python train.py --n_experts=64 --experts_per_token=8 --d_shared_expert=0 --activation="swiglu" --router_z_loss=0.0001 --router_bias=true --n_head=4 --init_out_by_depth=true --beta1=0.9 --warmup_steps=95 --decay_fraction=1.0 --decay_shape="linear" --seq_len=1024 --steps=6760
Below are experts of layer 3 (counted from 0) of a mixture-of-experts language model. Rows are named router (the router's row for the expert), gate (a neuron's input weights, with its number), up (a neuron's input weights, with its number), down (a neuron's output weights, with its number) and show model dimensions 0-255. Each number is 50 + 10 x the weight over its row's rms, rounded and kept within 0 to 99.
After each expert's rows: "raises" lists some tokens whose logits its average output raises strongly, later layers aside. This comes from a sample of Wikipedia text that the model never trained on.

# expert 25
router:62 42 37 36 44 37 33 60 62 59 43 30 53 54 51 51 45 54 52 51 64 46 51 47 56 58 46 57 54 49 50 44 53 49 56 40 34 46 40 45 37 54 65 55 60 62 53 42 50 60 41 34 50 61 57 36 42 39 52 43 49 72 53 50 47 59 63 52 43 45 69 52 51 53 50 53 47 34 56 34 56 57 45 55 38 59 62 46 44 30 47 44 45 60 56 43 54 53 73 51 46 38 58 37 48 48 26 40 66 30 46 53 46 66 39 49 42 67 63 41 55 50 49 69 18 58 43 45 54 41 51 57 45 67 48 37 53 55 49 39 51 36 52 65 58 57 53 58 50 45 56 45 63 44 48 31 41 57 56 76 38 49 57 70 47 54 49 58 60 64 57 54 63 64 50 40 48 58 41 55 18 58 44 64 58 46 65 60 53 43 33 43 46 49 34 56 49 48 37 59 45 67 44 45 53 55 39 57 72 39 38 58 48 57 55 66 57 56 44 55 38 47 45 45 44 41 41 66 58 51 45 29 63 62 48 35 53 65 43 34 65 46 37 57 55 63 36 48 33 62 52 39 50 46 64 53
gate0:79 57 54 35 61 47 38 61 48 51 32 45 48 43 41 64 44 34 46 35 64 44 44 54 78 59 52 54 75 42 38 51 44 58 44 34 41 39 54 62 36 67 48 49 38 42 45 42 31 26 45 43 58 50 57 29 56 53 44 52 57 51 50 46 26 62 37 36 49 43 43 52 50 43 30 34 41 49 49 46 46 46 72 39 26 45 51 63 38 25 36 33 33 63 46 44 45 58 52 42 48 51 46 37 50 52 51 59 38 54 58 48 58 52 34 43 35 51 53 37 37 58 54 44 38 48 39 62 50 47 53 59 50 50 61 38 49 53 35 47 69 53 54 52 37 38 50 32 69 57 31 45 57 54 58 56 50 58 43 47 61 58 59 75 55 62 56 49 62 52 41 40 50 53 51 50 43 52 39 50 49 71 46 51 38 43 45 60 43 60 49 42 61 60 50 49 46 43 56 37 45 46 49 46 44 54 45 35 38 40 55 46 59 54 42 40 65 56 62 62 61 48 46 52 44 33 56 60 42 52 60 51 34 57 58 48 48 54 51 48 60 51 42 54 23 32 41 41 45 51 53 43 56 37 59 39
up0:42 41 57 56 39 42 48 74 55 57 40 52 38 39 53 62 44 38 50 51 52 51 47 41 58 44 58 50 54 53 45 43 45 40 58 40 43 47 46 36 33 51 53 54 63 33 49 62 49 59 41 38 49 73 54 58 64 65 59 51 41 52 49 66 50 54 42 45 64 55 35 21 47 41 41 63 48 51 59 61 65 68 37 40 52 73 46 49 51 62 52 37 55 51 46 46 55 54 42 42 59 40 30 54 28 61 38 49 57 48 45 42 47 57 41 46 61 24 48 54 63 55 37 48 40 47 49 59 42 46 58 39 74 34 52 33 45 60 49 41 69 40 40 55 57 56 51 47 63 40 47 49 58 54 40 58 47 39 48 64 65 34 52 53 50 37 45 70 79 52 52 55 77 44 58 58 60 46 44 46 53 61 41 37 41 53 36 53 62 34 50 62 54 65 51 27 56 56 50 55 48 50 64 47 54 39 54 52 56 28 62 41 42 34 42 47 37 50 62 55 54 26 43 56 44 39 56 49 44 53 63 60 61 49 51 43 59 52 62 59 58 52 47 45 34 64 52 34 34 56 53 47 50 62 65 44
down0:39 49 53 46 50 49 38 50 40 41 70 49 53 60 58 63 47 38 64 64 57 57 47 55 41 69 56 59 45 58 59 32 54 60 42 50 56 57 51 49 48 66 42 51 44 44 59 58 54 39 39 56 43 45 63 78 41 46 32 56 67 67 52 52 49 60 37 47 52 26 50 74 55 42 50 63 51 56 59 39 47 52 53 48 57 52 54 61 43 58 48 49 37 76 53 75 60 60 66 61 57 49 59 45 53 41 54 36 35 51 40 42 43 55 56 60 59 68 71 40 50 58 48 55 58 70 26 54 46 49 60 51 33 46 41 58 51 62 59 29 65 33 39 53 52 56 48 50 56 56 59 45 57 55 45 38 63 57 46 34 55 53 48 51 62 50 46 40 44 43 62 65 44 56 53 32 55 60 63 55 69 39 62 43 47 55 46 57 57 68 41 36 68 45 56 73 45 59 60 39 40 36 47 56 52 59 40 43 43 51 60 53 48 49 46 48 53 62 45 43 44 44 55 44 65 52 41 46 50 38 51 78 68 68 35 45 35 60 42 64 42 38 60 68 62 42 50 48 49 56 44 49 62 36 51 49
raises: "reat", "IA", "tt", "arn"

# expert 9
router:66 64 26 37 47 43 41 62 58 68 45 39 48 42 57 63 48 49 46 50 63 61 62 45 60 61 68 65 61 63 46 40 32 56 45 35 34 44 49 43 39 48 44 57 50 41 47 52 41 47 49 32 61 53 55 52 49 48 57 39 60 61 49 49 46 58 58 45 49 55 75 52 57 75 52 47 56 55 51 48 44 41 41 61 46 51 64 59 57 31 46 51 61 51 59 29 65 60 60 45 43 50 56 44 44 47 42 39 69 35 58 30 26 57 36 35 39 49 60 46 52 39 42 58 17 52 51 61 54 30 63 56 48 57 44 40 59 58 37 44 61 45 57 54 55 51 55 47 47 55 34 57 58 43 41 43 48 58 46 67 43 54 59 55 46 61 42 64 46 61 52 49 64 64 45 51 44 51 57 56 31 47 46 45 51 65 59 52 61 53 46 57 30 59 41 55 38 34 31 68 49 59 55 53 48 56 46 60 74 41 43 55 81 58 57 49 56 42 50 44 48 67 33 58 50 35 62 63 54 51 58 34 51 62 59 45 38 60 61 39 49 45 51 66 54 54 47 57 42 62 42 41 52 47 53 61
gate0:41 49 48 42 45 67 48 55 50 65 48 65 45 57 56 47 49 44 26 43 60 30 41 62 54 48 53 67 69 52 34 46 53 37 42 63 54 50 52 38 46 41 43 44 75 67 54 47 61 55 55 43 43 55 56 52 27 40 37 44 56 57 52 43 54 26 54 43 53 39 51 54 52 45 50 46 37 62 53 44 50 54 70 49 67 42 48 44 42 42 78 74 44 41 33 54 50 52 45 33 33 55 48 46 40 48 40 56 64 54 36 35 43 52 46 64 54 67 58 53 35 63 45 60 40 57 48 54 42 47 46 48 46 49 37 52 59 51 62 54 50 56 40 50 44 42 41 54 31 53 52 49 49 46 48 48 58 46 72 56 44 48 52 45 48 53 56 49 24 55 58 47 51 32 51 44 51 23 47 47 48 46 39 49 67 60 38 43 57 64 46 49 50 81 53 58 59 50 53 46 47 55 61 61 71 71 49 61 44 47 73 36 53 59 55 29 57 43 56 71 44 47 53 42 48 45 46 29 49 52 55 41 55 52 40 60 71 59 36 46 47 32 37 59 55 55 36 37 46 40 41 35 53 50 32 53
up0:42 72 48 41 54 54 34 29 44 44 45 52 37 38 46 34 30 60 38 53 35 44 52 38 73 43 59 58 59 46 60 62 55 48 25 72 52 41 59 47 40 52 51 44 50 55 53 50 60 38 52 60 56 51 44 52 54 38 57 51 31 54 47 51 34 51 47 36 52 42 54 41 36 52 56 37 49 59 57 63 48 62 39 49 40 48 59 46 52 32 56 48 64 53 67 43 38 62 74 60 57 49 55 32 51 65 59 48 45 62 64 40 56 35 28 44 48 51 42 51 59 48 66 59 42 45 47 46 75 68 25 68 43 56 48 54 44 60 35 50 50 51 53 48 53 50 57 65 42 68 52 40 41 69 54 57 62 55 53 66 66 60 46 51 45 48 63 60 65 54 29 68 59 60 43 47 63 56 67 45 63 59 62 56 53 44 47 57 43 29 46 35 47 51 51 43 48 42 66 59 32 40 38 37 38 66 46 39 46 55 47 46 48 62 36 35 48 57 51 55 37 58 50 42 60 37 53 46 53 38 70 45 42 42 61 53 38 65 44 50 51 53 59 62 64 58 46 55 47 59 46 53 48 57 52 54
down0:65 60 50 41 48 62 51 40 55 44 61 49 60 52 51 57 39 58 41 53 47 33 46 28 61 49 41 61 54 39 54 52 37 63 53 42 74 48 63 70 60 65 54 65 71 55 45 48 48 47 47 43 63 16 49 41 45 46 53 53 48 38 40 52 48 35 63 65 43 38 27 51 42 61 56 60 67 49 50 48 50 49 44 58 47 37 36 32 41 51 41 52 50 44 39 63 65 37 48 57 47 60 54 58 58 47 57 34 55 56 41 50 49 48 50 41 50 54 74 50 24 46 39 75 44 58 52 35 55 41 65 54 36 66 50 48 61 35 54 23 39 53 61 62 50 59 42 33 55 57 41 66 62 61 48 45 68 26 44 36 41 46 56 50 34 57 41 57 48 49 65 46 56 43 58 47 52 48 53 68 44 52 56 35 53 60 30 44 54 62 51 39 43 52 50 60 58 54 46 50 61 54 61 39 45 47 48 58 63 46 47 64 53 64 33 44 55 46 42 52 49 60 58 51 43 56 52 80 49 65 32 47 66 58 60 48 47 47 55 53 52 60 48 38 46 41 52 56 41 55 51 42 55 48 56 68
raises: "ape", "aph", "ents", "iding", "amp", "ails"

# expert 5
router:79 53 46 36 55 34 46 57 65 59 55 30 42 66 49 65 54 43 47 55 50 56 62 38 40 62 76 38 43 61 35 48 53 58 52 27 43 39 46 49 56 68 43 62 56 42 57 73 49 56 35 44 37 61 48 41 37 55 50 37 50 48 57 66 43 68 53 55 46 54 57 52 62 55 60 36 50 58 58 41 51 43 45 53 34 44 64 43 51 45 66 48 54 58 58 39 57 63 43 52 55 51 51 52 37 41 54 41 68 43 54 39 31 61 42 42 59 44 57 37 41 38 43 64 38 54 48 52 51 38 72 52 40 59 31 40 47 62 42 36 61 36 43 68 58 62 44 46 54 49 47 49 48 68 48 41 43 44 60 63 55 59 46 48 37 57 29 51 37 51 50 55 45 40 62 42 67 54 49 45 34 45 49 41 55 42 50 54 56 47 36 57 42 62 40 44 45 31 45 48 52 55 56 58 60 56 37 57 82 43 54 56 67 63 50 52 46 29 56 44 43 61 24 39 62 42 42 58 46 43 52 51 52 63 53 50 55 74 49 49 54 60 56 36 58 56 41 50 40 60 42 30 52 55 52 46
gate0:52 48 60 35 63 43 56 45 33 54 46 38 49 52 43 60 37 46 56 43 57 43 33 70 62 65 57 57 39 52 49 55 45 54 44 56 62 33 50 46 52 41 45 47 46 35 50 58 66 52 17 65 52 58 49 57 43 38 65 61 56 63 60 57 64 42 52 42 65 58 55 68 47 46 57 56 53 46 46 40 49 29 66 53 50 60 48 58 53 59 39 53 56 41 42 38 55 50 32 41 63 35 35 31 49 44 39 57 55 36 50 49 63 44 41 54 40 51 34 42 58 75 62 37 56 43 55 31 58 50 47 49 53 46 53 46 26 37 49 55 38 61 56 46 48 43 21 42 71 52 49 57 43 52 57 20 61 38 63 66 43 51 60 53 49 40 52 61 41 30 52 68 61 50 55 53 54 65 56 46 45 36 52 46 51 35 67 39 66 33 49 60 57 49 69 49 42 50 31 50 41 62 57 46 30 41 55 59 53 60 47 56 51 36 65 45 57 54 50 52 52 56 56 41 52 40 43 53 43 54 62 59 51 49 42 37 54 45 53 47 41 35 44 41 42 58 51 32 61 57 45 49 42 28 50 39
up0:49 63 31 54 59 44 50 51 62 46 26 54 37 38 44 47 46 46 39 38 58 40 50 46 55 45 59 59 48 59 53 47 42 52 50 59 58 39 33 40 53 58 69 49 61 57 67 35 49 70 52 51 55 58 34 51 35 48 58 58 58 66 62 41 72 38 33 60 34 40 49 50 52 63 48 54 25 32 46 53 53 50 51 45 42 55 53 59 42 43 77 41 23 45 58 37 47 54 49 57 52 53 45 44 69 49 57 52 60 39 42 49 63 28 49 62 59 42 48 61 51 40 63 64 44 26 38 52 49 44 28 59 56 43 49 57 51 37 48 61 55 55 48 59 47 71 40 40 60 37 36 74 50 57 48 45 46 42 53 53 44 46 56 50 56 49 36 62 38 26 53 53 41 38 54 62 67 51 45 50 47 58 52 52 47 56 55 51 56 46 49 52 53 71 54 60 38 50 30 60 70 60 46 59 63 31 54 41 46 57 42 60 42 37 51 62 49 44 62 64 47 28 37 56 63 45 45 46 39 49 60 46 54 54 52 60 41 53 33 66 48 58 48 51 41 50 32 46 41 55 56 58 66 40 44 41
down0:34 41 41 53 53 35 58 50 68 46 50 48 57 38 56 53 50 52 57 43 61 64 52 52 33 56 46 58 50 46 55 50 57 38 57 43 62 35 59 50 56 47 64 57 40 41 74 58 60 41 52 44 38 58 42 47 46 40 52 75 39 50 48 43 50 42 23 50 36 57 41 37 52 38 49 53 37 53 59 51 54 55 35 72 41 54 36 53 65 53 66 61 55 55 57 37 48 37 54 62 48 44 54 53 49 50 43 43 71 48 39 49 48 41 50 27 61 23 48 62 52 50 53 37 58 49 40 44 40 42 48 39 55 53 72 58 26 67 54 55 38 73 48 52 45 45 45 40 35 72 65 56 49 49 44 47 40 53 62 49 71 34 49 51 44 48 34 46 61 49 24 51 30 36 55 51 51 47 54 51 41 53 42 38 49 36 42 38 46 49 29 55 50 35 44 51 53 59 46 41 39 44 57 59 63 26 44 50 32 46 50 47 51 51 28 50 47 41 55 42 50 45 47 51 56 45 57 57 37 66 44 48 54 33 38 52 47 54 38 69 54 37 55 62 50 44 59 36 68 40 49 61 50 42 70 51
raises: "Note", "Other", "From", "====="

# expert 31
router:60 43 36 42 53 37 46 62 41 69 49 38 24 56 44 60 47 64 41 40 54 53 49 48 49 61 52 50 61 63 52 29 52 51 51 51 38 28 51 45 52 49 46 67 44 48 53 51 51 52 45 38 46 58 67 57 28 41 48 42 66 66 64 65 42 56 49 34 48 45 59 44 63 48 59 41 60 43 53 43 54 46 49 56 42 50 60 35 56 57 48 47 46 48 57 23 53 61 53 36 47 53 60 50 33 37 40 29 57 27 46 57 47 63 40 53 50 51 64 40 60 31 60 56 58 68 40 40 58 51 52 52 51 53 52 25 52 55 35 44 57 34 50 67 59 56 51 48 33 49 46 42 44 46 28 38 52 69 61 58 52 41 61 49 54 51 41 63 52 50 56 51 65 56 58 31 55 60 63 62 20 67 34 33 61 56 54 51 54 42 38 49 44 57 43 67 36 41 43 53 50 54 45 43 44 46 54 65 62 44 56 66 53 41 68 55 49 40 48 51 58 61 46 56 52 40 59 57 63 57 65 43 54 63 39 50 36 60 51 49 37 58 45 59 50 68 48 47 24 50 53 37 43 52 61 58
gate0:52 47 66 42 58 52 31 53 55 40 42 48 51 56 48 57 42 40 46 52 57 51 58 46 59 47 33 52 27 43 61 42 47 63 53 45 51 42 53 48 30 61 60 31 56 49 57 35 38 61 41 54 41 68 50 38 57 55 41 32 62 48 46 38 41 51 60 54 45 60 60 43 45 40 61 53 69 61 54 36 41 56 47 54 49 79 64 59 30 56 46 62 39 53 44 41 61 39 76 58 56 47 44 64 49 58 40 68 49 61 44 47 53 35 43 57 39 61 64 60 51 53 40 51 55 32 64 54 60 46 43 55 53 45 46 39 60 37 58 28 66 50 50 46 50 51 55 58 33 49 44 75 46 61 51 39 46 58 67 64 38 48 72 61 43 45 62 68 55 56 44 41 59 58 50 55 50 46 59 55 45 46 42 52 62 58 51 60 40 58 58 55 58 64 45 29 58 34 34 66 44 51 56 50 30 67 37 55 36 43 42 42 51 31 65 49 49 51 36 52 50 40 55 48 41 61 61 48 60 43 50 46 54 46 42 40 45 69 46 51 62 56 31 51 64 46 61 64 36 51 34 40 38 43 56 37
up0:47 39 52 55 82 51 61 45 45 50 50 45 41 53 55 52 35 48 48 54 66 60 64 51 48 45 47 42 53 35 54 44 55 60 64 60 51 41 79 48 41 42 40 44 39 61 63 54 53 47 47 53 45 59 65 44 57 53 50 30 43 37 39 43 48 67 49 54 55 35 57 47 26 54 55 64 42 44 47 60 54 50 65 59 51 55 54 53 34 60 50 40 49 45 52 60 54 48 59 51 52 50 55 44 61 61 45 57 50 50 59 60 25 57 53 48 46 52 46 32 40 48 32 75 55 61 59 47 49 63 52 56 24 34 35 34 56 50 40 48 35 47 59 50 41 44 37 47 42 42 40 63 41 53 54 56 61 48 60 58 59 54 49 60 28 58 30 37 42 57 58 50 51 59 53 70 38 46 46 49 45 45 53 40 53 36 59 69 43 38 56 43 55 72 40 49 65 43 66 41 38 36 39 55 60 45 49 48 54 42 55 36 63 45 61 33 60 40 48 53 61 39 53 54 43 54 78 51 36 53 69 51 69 56 36 56 40 56 47 63 39 65 56 54 60 50 40 24 43 58 37 41 57 66 55 50
down0:69 65 62 64 70 35 64 51 56 53 45 41 56 37 51 54 66 41 57 56 49 58 58 69 56 49 53 44 51 44 52 67 61 54 60 76 28 43 45 51 38 49 38 61 38 55 79 64 49 53 50 64 33 73 55 46 64 47 59 50 54 30 34 45 36 48 43 38 58 53 53 55 42 47 50 45 56 53 47 66 67 54 48 35 48 61 45 54 35 48 59 48 69 55 41 35 70 57 56 41 49 44 56 39 49 54 45 37 46 60 49 65 57 54 61 52 44 49 56 43 48 47 54 54 65 60 53 39 36 36 24 51 31 35 56 54 29 51 38 66 30 56 37 56 54 44 39 44 52 63 44 46 40 52 46 40 34 47 56 41 43 60 50 58 46 49 37 31 47 68 50 55 54 50 65 60 53 54 48 33 31 46 47 44 47 59 59 58 55 64 64 37 47 65 41 56 48 47 55 37 38 43 41 53 49 55 53 62 51 57 58 53 48 45 45 52 70 56 48 66 71 45 53 50 35 47 51 43 55 65 66 46 47 54 45 62 59 59 53 58 40 56 35 51 58 73 53 47 56 30 42 37 56 47 52 49
raises: "ually", "ical", "rew"

# expert 61
router:72 52 32 45 51 37 28 70 66 68 33 42 31 53 60 60 46 52 40 51 66 61 48 40 46 73 65 52 58 56 47 39 55 58 51 30 28 39 54 43 48 62 50 65 50 44 57 57 46 47 54 42 49 61 54 54 35 48 50 30 59 55 54 56 35 69 51 45 40 48 61 35 66 55 56 42 61 47 46 61 51 46 45 57 38 50 72 51 56 47 51 43 53 50 67 30 69 60 65 43 48 49 59 42 36 37 40 36 57 45 47 34 44 63 38 50 46 50 71 39 57 38 49 69 34 59 47 37 57 39 63 47 46 51 52 48 48 58 33 41 63 40 42 53 68 53 60 55 48 55 37 45 50 47 43 47 37 46 50 57 50 58 58 51 39 56 39 51 42 48 53 63 54 59 60 36 49 54 61 49 31 50 45 47 63 60 52 48 51 48 35 49 33 59 42 49 41 40 34 62 48 54 49 55 43 57 47 59 63 34 51 55 68 44 58 39 43 32 62 51 49 48 48 53 60 45 52 53 58 46 53 27 59 70 53 43 36 67 50 53 44 53 40 49 49 61 50 52 29 70 48 30 44 47 68 59
gate0:25 51 55 64 46 44 48 58 49 61 45 40 60 40 30 70 47 49 54 45 43 72 56 43 71 70 33 39 35 53 52 46 51 47 57 63 34 51 57 55 61 50 59 54 47 31 56 54 61 45 62 45 58 44 52 39 35 58 42 53 56 68 58 46 55 72 39 36 49 36 51 56 62 53 48 74 41 40 38 44 49 54 59 48 45 52 62 59 27 46 36 56 48 46 40 61 52 42 71 40 50 57 45 50 43 42 62 45 49 40 60 45 41 62 58 58 74 28 56 52 63 53 42 57 36 59 47 47 53 56 40 44 43 67 37 67 41 67 29 52 68 48 66 57 54 56 52 48 41 46 41 37 71 55 33 57 47 40 52 48 52 54 48 39 38 67 51 36 40 39 35 55 37 46 48 39 52 53 34 46 59 59 50 49 50 52 35 56 36 36 47 44 47 66 57 58 60 59 47 48 67 44 58 53 54 55 55 56 46 54 38 49 61 29 49 47 57 32 53 44 58 61 54 69 67 61 57 40 63 51 54 33 62 58 46 55 37 69 52 51 48 38 46 43 36 54 57 47 41 52 56 37 55 48 55 40
up0:46 41 30 74 64 60 54 32 59 71 28 53 62 54 58 42 52 33 50 37 70 46 61 58 33 49 51 43 40 35 35 43 62 61 38 53 58 55 60 56 49 50 49 57 51 37 51 40 45 60 48 46 51 44 61 35 57 35 59 67 48 44 64 46 49 55 42 47 55 77 41 43 31 63 43 39 53 35 49 57 51 48 49 48 53 52 60 60 42 46 51 55 60 44 45 55 52 45 37 48 40 48 40 43 44 43 46 39 48 33 73 39 53 35 52 48 54 54 68 33 67 41 53 65 43 37 61 58 54 54 40 63 56 66 54 36 45 53 44 46 37 61 40 51 36 33 49 49 56 83 55 47 49 55 48 57 48 53 49 40 42 43 42 57 46 52 53 57 55 50 60 48 25 55 49 46 71 50 64 56 44 41 50 61 56 49 57 48 49 49 53 53 31 59 62 47 51 69 63 62 49 45 42 65 43 40 60 72 46 50 58 33 49 57 53 46 43 47 49 49 49 59 39 42 48 45 51 63 60 73 30 56 66 48 52 54 44 58 30 46 79 44 49 45 59 42 53 53 49 49 52 49 50 24 38 50
down0:37 42 34 70 51 59 66 56 50 45 45 48 35 46 34 34 52 59 53 27 32 36 29 31 53 44 42 51 49 36 62 52 66 73 70 73 40 55 43 34 40 51 49 54 51 55 62 62 43 53 57 55 46 54 37 59 50 65 43 55 61 41 68 41 32 57 36 59 39 50 61 43 27 42 39 53 58 43 43 61 37 56 56 58 51 47 48 63 38 50 55 27 43 42 55 53 50 48 62 49 50 41 46 23 58 35 46 43 44 49 72 38 52 56 38 44 63 50 27 56 56 54 30 43 70 40 46 44 30 36 55 34 58 36 38 49 55 51 55 49 70 55 56 53 61 69 51 48 40 51 62 55 44 33 48 56 35 59 39 41 61 60 55 56 61 37 48 46 74 43 74 44 55 57 49 43 53 44 44 54 62 44 43 62 51 51 47 41 59 45 59 35 41 51 57 44 38 46 50 57 57 55 43 57 53 35 52 50 51 45 57 52 53 64 43 73 35 48 52 51 44 47 53 52 64 36 42 46 52 67 53 48 52 49 51 50 48 38 52 48 52 41 53 53 62 62 44 42 51 48 53 59 59 43 43 51
raises: "4", "ship", "1", "2", "American", "6"

# expert 52
router:75 65 43 45 37 49 30 63 57 67 16 44 38 39 61 63 41 57 54 55 57 51 54 42 57 60 64 54 66 52 51 47 38 59 32 43 36 54 53 43 51 53 49 63 55 54 49 57 56 61 34 43 64 58 54 63 41 52 51 37 56 57 64 63 35 63 50 50 53 46 71 30 58 68 68 49 57 49 56 47 48 47 33 46 44 46 50 33 58 49 49 42 56 63 55 31 71 60 60 48 44 49 48 43 34 48 42 43 68 44 46 30 51 53 55 49 51 56 60 45 70 38 58 58 32 53 56 42 46 33 62 47 50 57 63 50 49 50 43 53 69 41 38 57 53 50 49 38 43 69 51 42 50 61 47 45 54 50 55 58 62 59 66 67 48 64 36 54 40 49 44 57 50 47 56 35 33 64 46 49 31 42 37 39 53 63 45 54 61 44 26 49 43 50 36 50 43 49 40 65 55 57 48 64 58 51 56 65 61 37 43 57 68 62 52 39 51 39 63 55 53 60 37 47 47 38 46 53 41 46 41 43 50 63 53 29 55 55 51 47 42 56 47 58 57 52 63 55 35 62 55 35 44 40 69 57
gate0:47 49 44 52 59 48 33 39 49 49 47 27 56 55 62 62 51 42 39 52 51 59 57 43 52 60 59 37 40 69 58 49 43 51 45 23 54 34 53 52 42 48 59 43 46 44 55 48 65 59 33 61 51 63 60 46 42 53 55 52 44 53 50 51 34 54 50 54 45 51 65 43 32 50 65 40 42 41 69 70 39 49 29 36 53 38 45 54 60 54 35 51 56 43 48 61 53 34 55 48 39 27 54 42 65 33 46 41 49 47 49 65 56 46 60 50 63 57 44 46 59 65 53 59 56 65 57 47 31 46 56 61 38 60 45 53 59 60 58 51 49 84 60 44 32 50 59 54 43 38 46 50 39 48 41 48 55 54 45 58 53 37 43 30 47 53 58 51 59 49 61 35 53 48 34 43 43 57 38 50 38 59 48 30 52 45 53 50 40 63 24 49 60 62 46 68 38 50 42 44 50 61 68 48 46 45 51 43 57 44 48 55 60 34 39 58 31 60 53 37 32 29 57 58 40 40 35 53 36 72 35 52 47 56 52 41 74 48 53 56 51 56 62 43 52 44 55 49 57 63 44 45 58 26 39 32
up0:55 51 76 46 49 61 48 40 69 54 79 41 50 40 32 50 35 58 53 51 42 52 39 64 69 58 22 52 43 52 59 36 52 41 57 38 50 33 49 55 55 62 65 56 32 48 42 55 51 51 56 56 53 65 79 61 52 52 61 51 45 45 33 66 43 34 44 69 44 50 40 49 65 44 51 46 43 48 21 42 68 56 51 38 54 65 45 48 48 34 41 45 56 55 38 58 60 46 43 59 23 44 54 64 33 53 62 51 61 46 51 48 18 52 45 56 65 39 43 60 46 56 66 57 32 45 58 54 46 65 50 49 52 54 63 62 30 59 44 48 65 43 43 59 54 38 45 40 58 34 42 40 64 58 40 50 46 56 59 64 40 52 37 51 45 33 53 53 58 56 58 58 36 59 48 50 45 45 41 55 53 42 53 49 47 60 45 44 50 60 38 57 62 57 37 56 60 58 53 61 47 58 47 43 61 49 56 47 42 70 55 57 53 46 59 60 51 38 54 53 58 51 51 48 57 52 55 48 50 38 48 51 46 61 43 52 45 44 49 55 55 64 61 25 66 63 45 61 35 57 34 41 49 67 53 48
down0:35 45 48 58 28 52 55 45 61 38 60 66 53 47 48 70 62 58 46 60 67 45 32 42 52 56 70 57 49 30 49 35 58 42 75 59 37 40 69 60 58 46 39 41 47 51 63 38 48 45 54 52 52 77 40 38 47 51 61 29 61 60 48 61 56 40 52 66 51 45 54 46 59 48 62 59 54 53 30 54 73 46 58 33 58 59 73 60 55 44 53 63 36 33 52 49 38 49 47 38 57 40 62 59 46 42 58 34 50 57 59 41 38 56 52 42 56 44 41 45 46 44 50 60 36 45 42 60 58 49 51 53 62 44 59 71 40 48 48 37 50 36 47 55 64 47 42 53 37 46 55 46 54 65 56 52 56 59 31 50 26 51 58 54 55 50 44 55 46 64 58 60 62 36 56 57 49 42 46 59 38 60 40 45 47 46 39 49 51 51 42 60 55 47 46 47 51 53 46 48 58 36 47 45 56 57 49 41 47 49 49 41 55 76 65 56 53 49 57 35 51 51 35 42 52 48 57 66 54 55 84 43 65 59 21 51 59 48 48 36 60 37 66 52 48 66 40 66 44 49 60 46 51 59 58 52
raises: "BS", "X", "res", "ID", "BA", "ries"